{"n_layer": 12, "d_model": 128, "n_experts": 80, "experts_per_token": 2, "d_expert": 128, "d_shared_expert": 0, "activation": "tanh_gelu", "moe_layers": [0, 1, 2, 3, 4, 5, 6, 7, 8, 9, 10, 11], "router_score": "softmax", "normalize_top_k": false, "routed_scale": 6.32, "balance_loss": 0.00139, "balance_bias": true, "router_z_loss": 0.001, "init_std_router": 0.0172, "lr_router": 0.00221, "n_head": 2, "n_kv_head": 2, "head_dim": 64, "vocab_size": 8192, "norm": "layernorm", "norm_place": "pre", "norm_eps": 1e-05, "positions": "rope", "rope_base": 10000.0, "rope_fraction": 0.5, "qk_norm": false, "attn_scale": 0.125, "tie_embeddings": true, "parallel_block": true, "init": "normal", "init_std_qkv": 0.0362, "init_std_o": 0.0, "init_std_up": 0.0362, "init_std_down": 0.0, "optimizer": "soap_variant", "lr": 0.00426, "beta1": 0.95, "beta2": 0.95, "weight_decay": 0.043, "lr_head": 0.00836, "grad_clip": 2.0, "warmup_steps": 200, "schedule": "cos", "final_lr_fraction": 0.0, "batch_tokens": 65536, "seq_len": 256, "doc_mask": true, "train_tokens": 361100000, "steps": 5510, "dataset": "wikipedia_en"}
Below are experts of layer 3 (counted from 0) of a mixture-of-experts language model. Rows are named router (the router's row for the expert), up (a neuron's input weights, with its number), down (a neuron's output weights, with its number) and show model dimensions 64-127. Each number is 500 + 25 x the weight over its row's rms, rounded and kept within 0 to 999. Numbers have three digits each.
After each expert's rows: a language model's description of what the expert responds to; "gets" lists some tokens that make up at least twice as much of what it gets as of all text. This comes from a sample of Wikipedia text that the model never trained on. Tokens count by the router's weight.

# expert 27
router:521508556549512510446491476534515495513502525468505512483509493511529452521560464504466455464555461471517485522472510472477536473504506484516513490531483427523508526502466540508537493509490511
up1:538491523553499516512483481544523530490528503549533492490533492483497480462504476471517472494523508463483504510485516504542518484471479512489523526503501480480482509475439535532528534529470513
down1:503470488489506503488485534504504496440468541509515518497512526448464516501504488532523511506465507435510522522530469528494500527486466499510515511521486509528471504512502520540540497492515493
What it handles: Mid-word syllable pieces. Middle or ending syllable pieces of names and rarer words, especially -is, -il, -on, as in Bourdais, cruiser, Wallis.
gets: "is", "il", "on", "id", "in", "ir"

# expert 15
router:513538523502536522466481483509509512493494545509509495493570489529491491524517495512493518489488485462523522483499496518463544465473501487474502438501491460505547524493475531506538473552495488
up8:505529519536492498534509492489505516524501485518504559460508532524515513516579470470486477532518523482487511502470500451504486508535493475457542508498509485515484425454514517514504515502500497
down8:552462552524490511505477494470519494496514480487508462479525498497483492504507473510513473526528496507485502477502498512488515462495512501530455541488498573509469536526458472543481530500471501
What it handles: Quantifiers and determiners. Quantity and determiner words before a noun, such as other, no, some, many, several, two, plus with after commas.
gets: " with", " other", " a", " two", " one", " no"

# expert 28
router:532532533503556523474494502540528479490490539506527540499518487522513487482517521524492482524493475487501516509503474502479545490494461521518481479481511448510517494515503511503504440543471514
up0:469494499515530499509501500482486507512457507500509519517510481484464491504493513501495480500455444506479491541505501482522513505511504530438469513520494519530518492495510503542499514523501486
down0:534523450477483467528512556475505480503506524498525491507472518525531486504487502530477570506525465518473519485507505512487483465463479459507516502516486509531528480465521478462524519519539482
What it handles: Verbs after subjects. Main verbs and prepositions right after a subject or "to", e.g. served, qualify, participate, using, result, by.
gets: "ing", " served", "ed", " with", " using", " used"

# expert 31
router:517501486524500489467489489501502480548468531485574538512488495498552485501510507510507504545530464486531490512442519505477500465588491506511493480518495445514495499491503555506514448479492438
up1:478489478441496467495526497496494524530500502466522513497486567530445552471489505524501421555513448487526455506484550471516481477506503520499497458529504481495514483494471507497501500534504480
down1:512486498520453509485501493525490469498504516537507486491466519494509487517531497512496503524431500440471502532551493492508534500496501521480587514487487508535484488503485501518508512491495550
What it handles: Word-final suffixes. Final pieces completing surnames, place names and long words, such as -ton in Taunton, -ick, -uck, -ation, -ities, and whole York, Massachusetts, Connecticut.
gets: "ton", "k", "s", "t", "it", "sion"

# expert 8
router:538502523534516507484526482502494574513494495487557522502492465496510496490509487557475443457546466490466501545469521509497499492486432496507510480475449427495487522489490513499522487497491524
up0:525533486536453567532467526502495497520494468513471509462491452510495466450527526497478487522452474484493501508496481508479507470500513500502519540499493468513544516504512485515477494515499530
down0:550478555499562512520497517462518471534526510487515463471462507539552477485509513482519473492476503501453474452492540506489502505515482503493529510470515528458532490495491480496496483467460450
What it handles: Mid-word i and noun endings. The vowel i inside long words (construct-i-bility, vest-i-bule), plus tech nouns like video, data, software and endings like -ions, -ency.
gets: "i", "y", "a", " of", "e", "ion"

# expert 62
router:493543517539499532471550493499493520519481473492529519507494471512519493496573549530501516454502525446492522509485538487480501493533480475491499446457498468474533511479500542509515464548508500
up7:517509493507477523519510482480515518495487453506518454516547500473492532548560490529467527484487482501453490511452497455468486518543513549470501504504513523523455493486502468473514554481506541
down7:531512523483514481506486498524481488509504520492459537516452488462496500449507493508487470534543496543477522486534527545510502477471503469513423460483506479524500473505525512564476494523507501
What it handles: Preposition of. The preposition of, and sometimes among, in, for, throughout, linking nouns to phrases: Flag of, House of, part of, some of.
gets: " of", " in", " for", " from", " among", " per"

# expert 49
router:527536518492499527474531476501521492565508496496522519508524497502514496516490544540512478498547511484506499531480496482482520448565474464512490466502442487494509512469438515514517492496487533
up0:459527516540506535529523428504440502539461452498490514509562504546495517518513506496487500467498480484526505512509455541508528498519508513490488493529495483448524484475512519503476525506501526
down0:472506493481504490494458509490456510482536552533513522490518502504529503500501519468465465503552534461496493555525530478506530491506514496542480486490500470547493527506510503492495489519501524
What it handles: Score and range dashes. En dashes and digits in sports scores, records and year ranges, such as W 83–73, 3–0, 2018–2019, 1860–1947.
gets: "–", "1", "6", "2", "5", "3"

# expert 3
router:568527492493509533481507499536505543481465509479541509519495489512532493527513521531479497493536519466516493501498492501482533487473471471513488481491483460447522520452479543443519486509447476
up7:503528520514505502477472470514486537521508492528455498465519464522520473496472471500478547494497509497510473524514498477517540479461512518511510539515492506510494502475505552516499531519419485
down7:511497467474534525482491530464494501470504521501540520531491500471468562475459517467515504505488496536510490475486493500515475481561518492557496469536482526499508501484497504501497518504576545
What it handles: Year digits. Individual digits inside four-digit years and dates, such as 1970s, 1843–1921, 2022, and coordinate digits.
gets: "0", "1", "6", "4", "5", "8"

# expert 57
router:506520476472507494483493486536513534546481537489494499514513494492516492514494521529513485498512469481510466507467549476479484500478493454495478525495491525458547500446485553502522469517514494
up8:522472498542517470500500498488490548525499514500507481480522474526462502502450556473540515510526464488458470516517468492503491525513518529471489489492470458513498492468493473506527464525528558
down8:535530528463468514439488526502470490495470488482504498491521473485536552500515514500466507497519473451495526530459496525507470518483452493499548515468512538532488545523455505468480510504485493
What it handles: Pieces after capital letters. Word pieces right after a single capital letter in names and places, such as Umeda, London, Chuck, Norway, often in lists or tables.
gets: ".", "on", "d", "ed", "m", "in"

# expert 54
router:522514540496530529473571442487522491544490480460547511529505511515500499503533486493501503509518468508512460536474521501485490508535484479477508515503491443493480536498468504467551476522471499
up1:500489460472466501468544525470522491458521487527499501519457463511527500513471508487483511498516504536498512524491486489456500505494494473503511460503489507497483541499505545490513477469504517
down1:486534536514516480532506469517506474506492492525524503541504406515538502503510488456529476473518496496511522498486516507508489523508490497501536503499510518428499469560511453498495496461533498
What it handles: Word-ending suffix pieces. Final pieces of names and words after a stem, such as -ian, -rian, -shire, -ton, -ri, as in brilliant, pedestrian, Aberdeenshire.
gets: "n", "ian", "an", "ton", "ri", "t"

# expert 6
router:498527507499492529497506524539529521494497530483533498514511495561509487554557455500494493507481532466495483486492489475497543477515486473475507448477490502483556515469493476479525469511478498
up8:498543535551469498507463532513495465517504478527497515521503443486534518499481486501481528528487497494489468503478461497509512506521491533493516491511476482504489506456475475502497484456492489
down8:513480499551498486466486498512493471482498522502542499519453503511512481478428507530485511534508483518503501494518532480515538502484487515533502500524469464468457512524511530498499484515485508
What it handles: Ordering and additive modifiers. Adverbs and adjectives of sequence, degree or addition after the or a, such as also, first, later, only, other, most.
gets: " first", " also", " later", " only", " other", " most"

# expert 32
router:491502565546521488470512507494519507537468481470541555518520523515492489494531494527470445456526488490472507500492520509486485508510488444497491496470485446513495506488455534489526501540507494
up0:492476522530532561451474502514463492489515520523520492505451520516506485471513533523490503505487461516495499464487512479483501471480483515477502465497512487448498523537498523532479489475506466
down0:521504496500501477498459531471479529484527471474473485471469504529508504454538472475536514521500455481517455499466495539481513534515534508463530480513468503478472441524473483496531488459491547
What it handles: Final a/ia name syllables. Final syllables ending in a or ia, like ta, na, ni, ia, in place and personal names: Jakar-ta, Math-ia-s, logg-ia, Maria.
gets: "a", "ia", "na", "ta", "ni", "ra"

# expert 39
router:496502511538507505492498503522526523525496531485486512513521498526504382487498490484500493485527505471538518484493525475497524503523490507525479497465454495483534488483507513517486497554479453
up15:505523520497517504530510550514505501518525498508483490520543448517521500480518516470531474507544478465519541469528534518511508487496471527501515542499523489493510520476480503511471506545474495
down15:495495535498486500451500564528484532493524499543488481505492530528491443503513495504531446555507479512537530515489456527531482558466477489490519509451490510508502493511513508502500483513502461
What it handles: Syllables in foreign names. Short consonant-vowel syllables inside non-English names, especially South Asian, Japanese, and Slavic, such as Sa-di-k, Sa-hi-d, Ju-di-sche.
gets: "di", "hi", "tri", "bu", "bi", "ja"

# expert 52
router:502511491525522473472514505549526517527455520514523503509546505500513488532541487505512490521528511464494500514486496487473537506512495473492499485485457466479531516464422519515531484495469513
up7:543501497507488537491498527492453482477465512531516495504519481514522464483485525468537469508510508488493491478510510464467492505460490447474536545501490482478500495503483545501511517470535517
down7:496479560506529542513482497527489491468489504475471497498556505507485505515473460521501497490515569487537469493523478500513468457512491448497492480483507531483521520476493471496514560536463539
What it handles: Digits inside numbers. Non-leading digits within years, ISBNs, coordinates and model numbers, e.g. 97-8 ISBN prefix, 18-8-8, 4-0.0486.
gets: "8", "7", "4", "6", "5", "9"

# expert 2
router:520518549519505482483535469529542538532517527485510500488493517521503467548544481494498433477495513497525453504455503452457516499520489467529491466485431487487494531487497484480484467502512481
up1:500556461479489539494473511485491529480496539526495486489524462504520532506471457519504473500490507434508509504517496463458479499519494507504510471540504481554486535469455468456480478527564473
down1:500516534465474510514491538510480505535529554513476477481488493454481492527535510515526496511460480513480499457486521466474482517488538485486517511505459496508472539521496499511501475478496478
What it handles: Romance-style mid-word pieces. Short middle word pieces like et, ca, qui, li after a capitalized start, as in Me-et, Po-et-ry, Qu-et-ta, Mau-rit-ius.
gets: "et", "ca", "li", "ot", "at", "qui"

# expert 14
router:502502506503498526490473455508528514524496523485527529518524498516546493497546481510555505506552473511491500522486523508471517485511485473487487494475488480456505508460462485449533481519499459
up1:518498497497518540481485555414518489502533478510488499503535508494512521494454483521479536475519522457475510503460468543511503555496493507511495490508537530489495470492466512522480510530455497
down1:492511538502497493528484539453525508516535459507484540505483468508493500539510491462508518484509530511510529532538441542514521476456483469519483548433527525521500505463475482490529518466459482
What it handles: Asian names and is/was. Syllables like ang, ak, aya, ai in Thai, Vietnamese, Indian and Malay names (Da Nang, Uttarakhand), plus the verbs is and was.
gets: "ang", " is", "u", "a", "ak", "am"

# expert 63
router:511522523520563569468515481554484553502490482495514535545502506517539473496526486485477514491475509490565482518484498476480518521484462495516502504495476465520483490497490515485519505537440510
up0:522493528478487508511571488548492502513448488522555533476522452519531498520480494498498538531540491472476444481517464501461501466492482488530499498489495511489483458520489495492538475510475487
down0:474495513479498505523485535485529483519524470490504477486500520481485557494485496527513515526489499520485470517506479501527492479491468543452492490510473518478480515490514531501500503464571592
What it handles: Word endings and particles. Final pieces completing words, like d in behind and bedrooms, s, ing, ed, plus phrasal particles up, back, off.
gets: "d", "ing", "ed", "s", " up", "up"

# expert 41
router:542521512520546549495547494514476511476499530458525514507525505519515488529542525525491483513526471499533519509478504496487539453487494458529453475445502519515470490495487476493526460517472487
up0:478476492507471496492519478504511528507523493493570469512506496476454443515527520492515468463488485465477578498484488521470469496504501468504495475524474555521517522529550515506464497499480482
down0:478543485503514523514499544517517492488539483517505476507497519490525520479518472486525495468472458500458518519470497512491492525513481525517513466523453485503478528552512458444449536512493489
What it handles: Passive participles. Past participles after was, were or been in passive clauses, such as inducted, released, merged, used, designed.
gets: " was", " used", "ed", " released", " made", " named"

# expert 51
router:494550498500510513483502492506498520520455493480508543525510455508502463512520543540495458499485449506545478514503562471495538471493507501532502452508472501495529524472488481466528483488516480
up1:467476558462485489518494527473491520526529486496549511538530486519503494526493493495464467487495520501499473493486529503523496485493530543501474488516499478490482497493489500500518505513457487
down1:496459500497483494553486475505526476482522523514478472494503467470456524531524502472524495519494525501515553478526545514492465521486504465522491477446468540508489542476483501537533501552507470
What it handles: Word-initial fragments. First piece of a word split by the tokenizer, often after a space or hyphen, such as om in omitted, op in optimally, br in breastfeeding.
gets: "s", "-", "al", "e", "en", "op"

# expert 9
router:528509539506516468464487438503517510517479534509508495525510504500517509510494537514477498458510464484509511504519516502495502487503518495505503515478509485437528528458481476478563453565461446
up0:510503482522498488511542480517509501492535451487448471529510511470516581532472515487480503452499475530514482469499493505460496538502501501488491485537494480488490525565484499493547458484475483
down0:509500477518496509517500447528490504502461531523520475502515456525448488492510512489504472538520474514499517514529518536471518480505483516472497526520464527522490515455526484531482480542478468
What it handles: Articles, prepositions, "-al". Articles and prepositions opening a noun phrase, such as a, an, for, against, plus the suffix -al in constitutional and electoral.
gets: " a", " an", " to", " for", " the", "al"

# expert 55
router:516476518486506490483481419529575493520481514461505556504527518537552480492494480518517487484502487476527519538482500443473524469512460484524462484455498451497500511491470513529504512487486498
up1:501488432485555513543511534512479515511486524463544484518464480533497498518550474512489480480459478537460534534505533504478494460548466485464486516501499510540501508529536468462542486518488525
down1:505475505514469492492494475510481500522489516499504489492540477530502506530520493493528496495489525528511496476458499451524450447524507467512458514546485517517583509496468497469500525464497492
What it handles: Mid-word endings. Middle or final pieces of words and place names, especially after qui or li, such as Aquitaine, acquiring, laundry, televised, Brocklebank.
gets: "ke", "tion", "ing", "ard", "ve", "pp"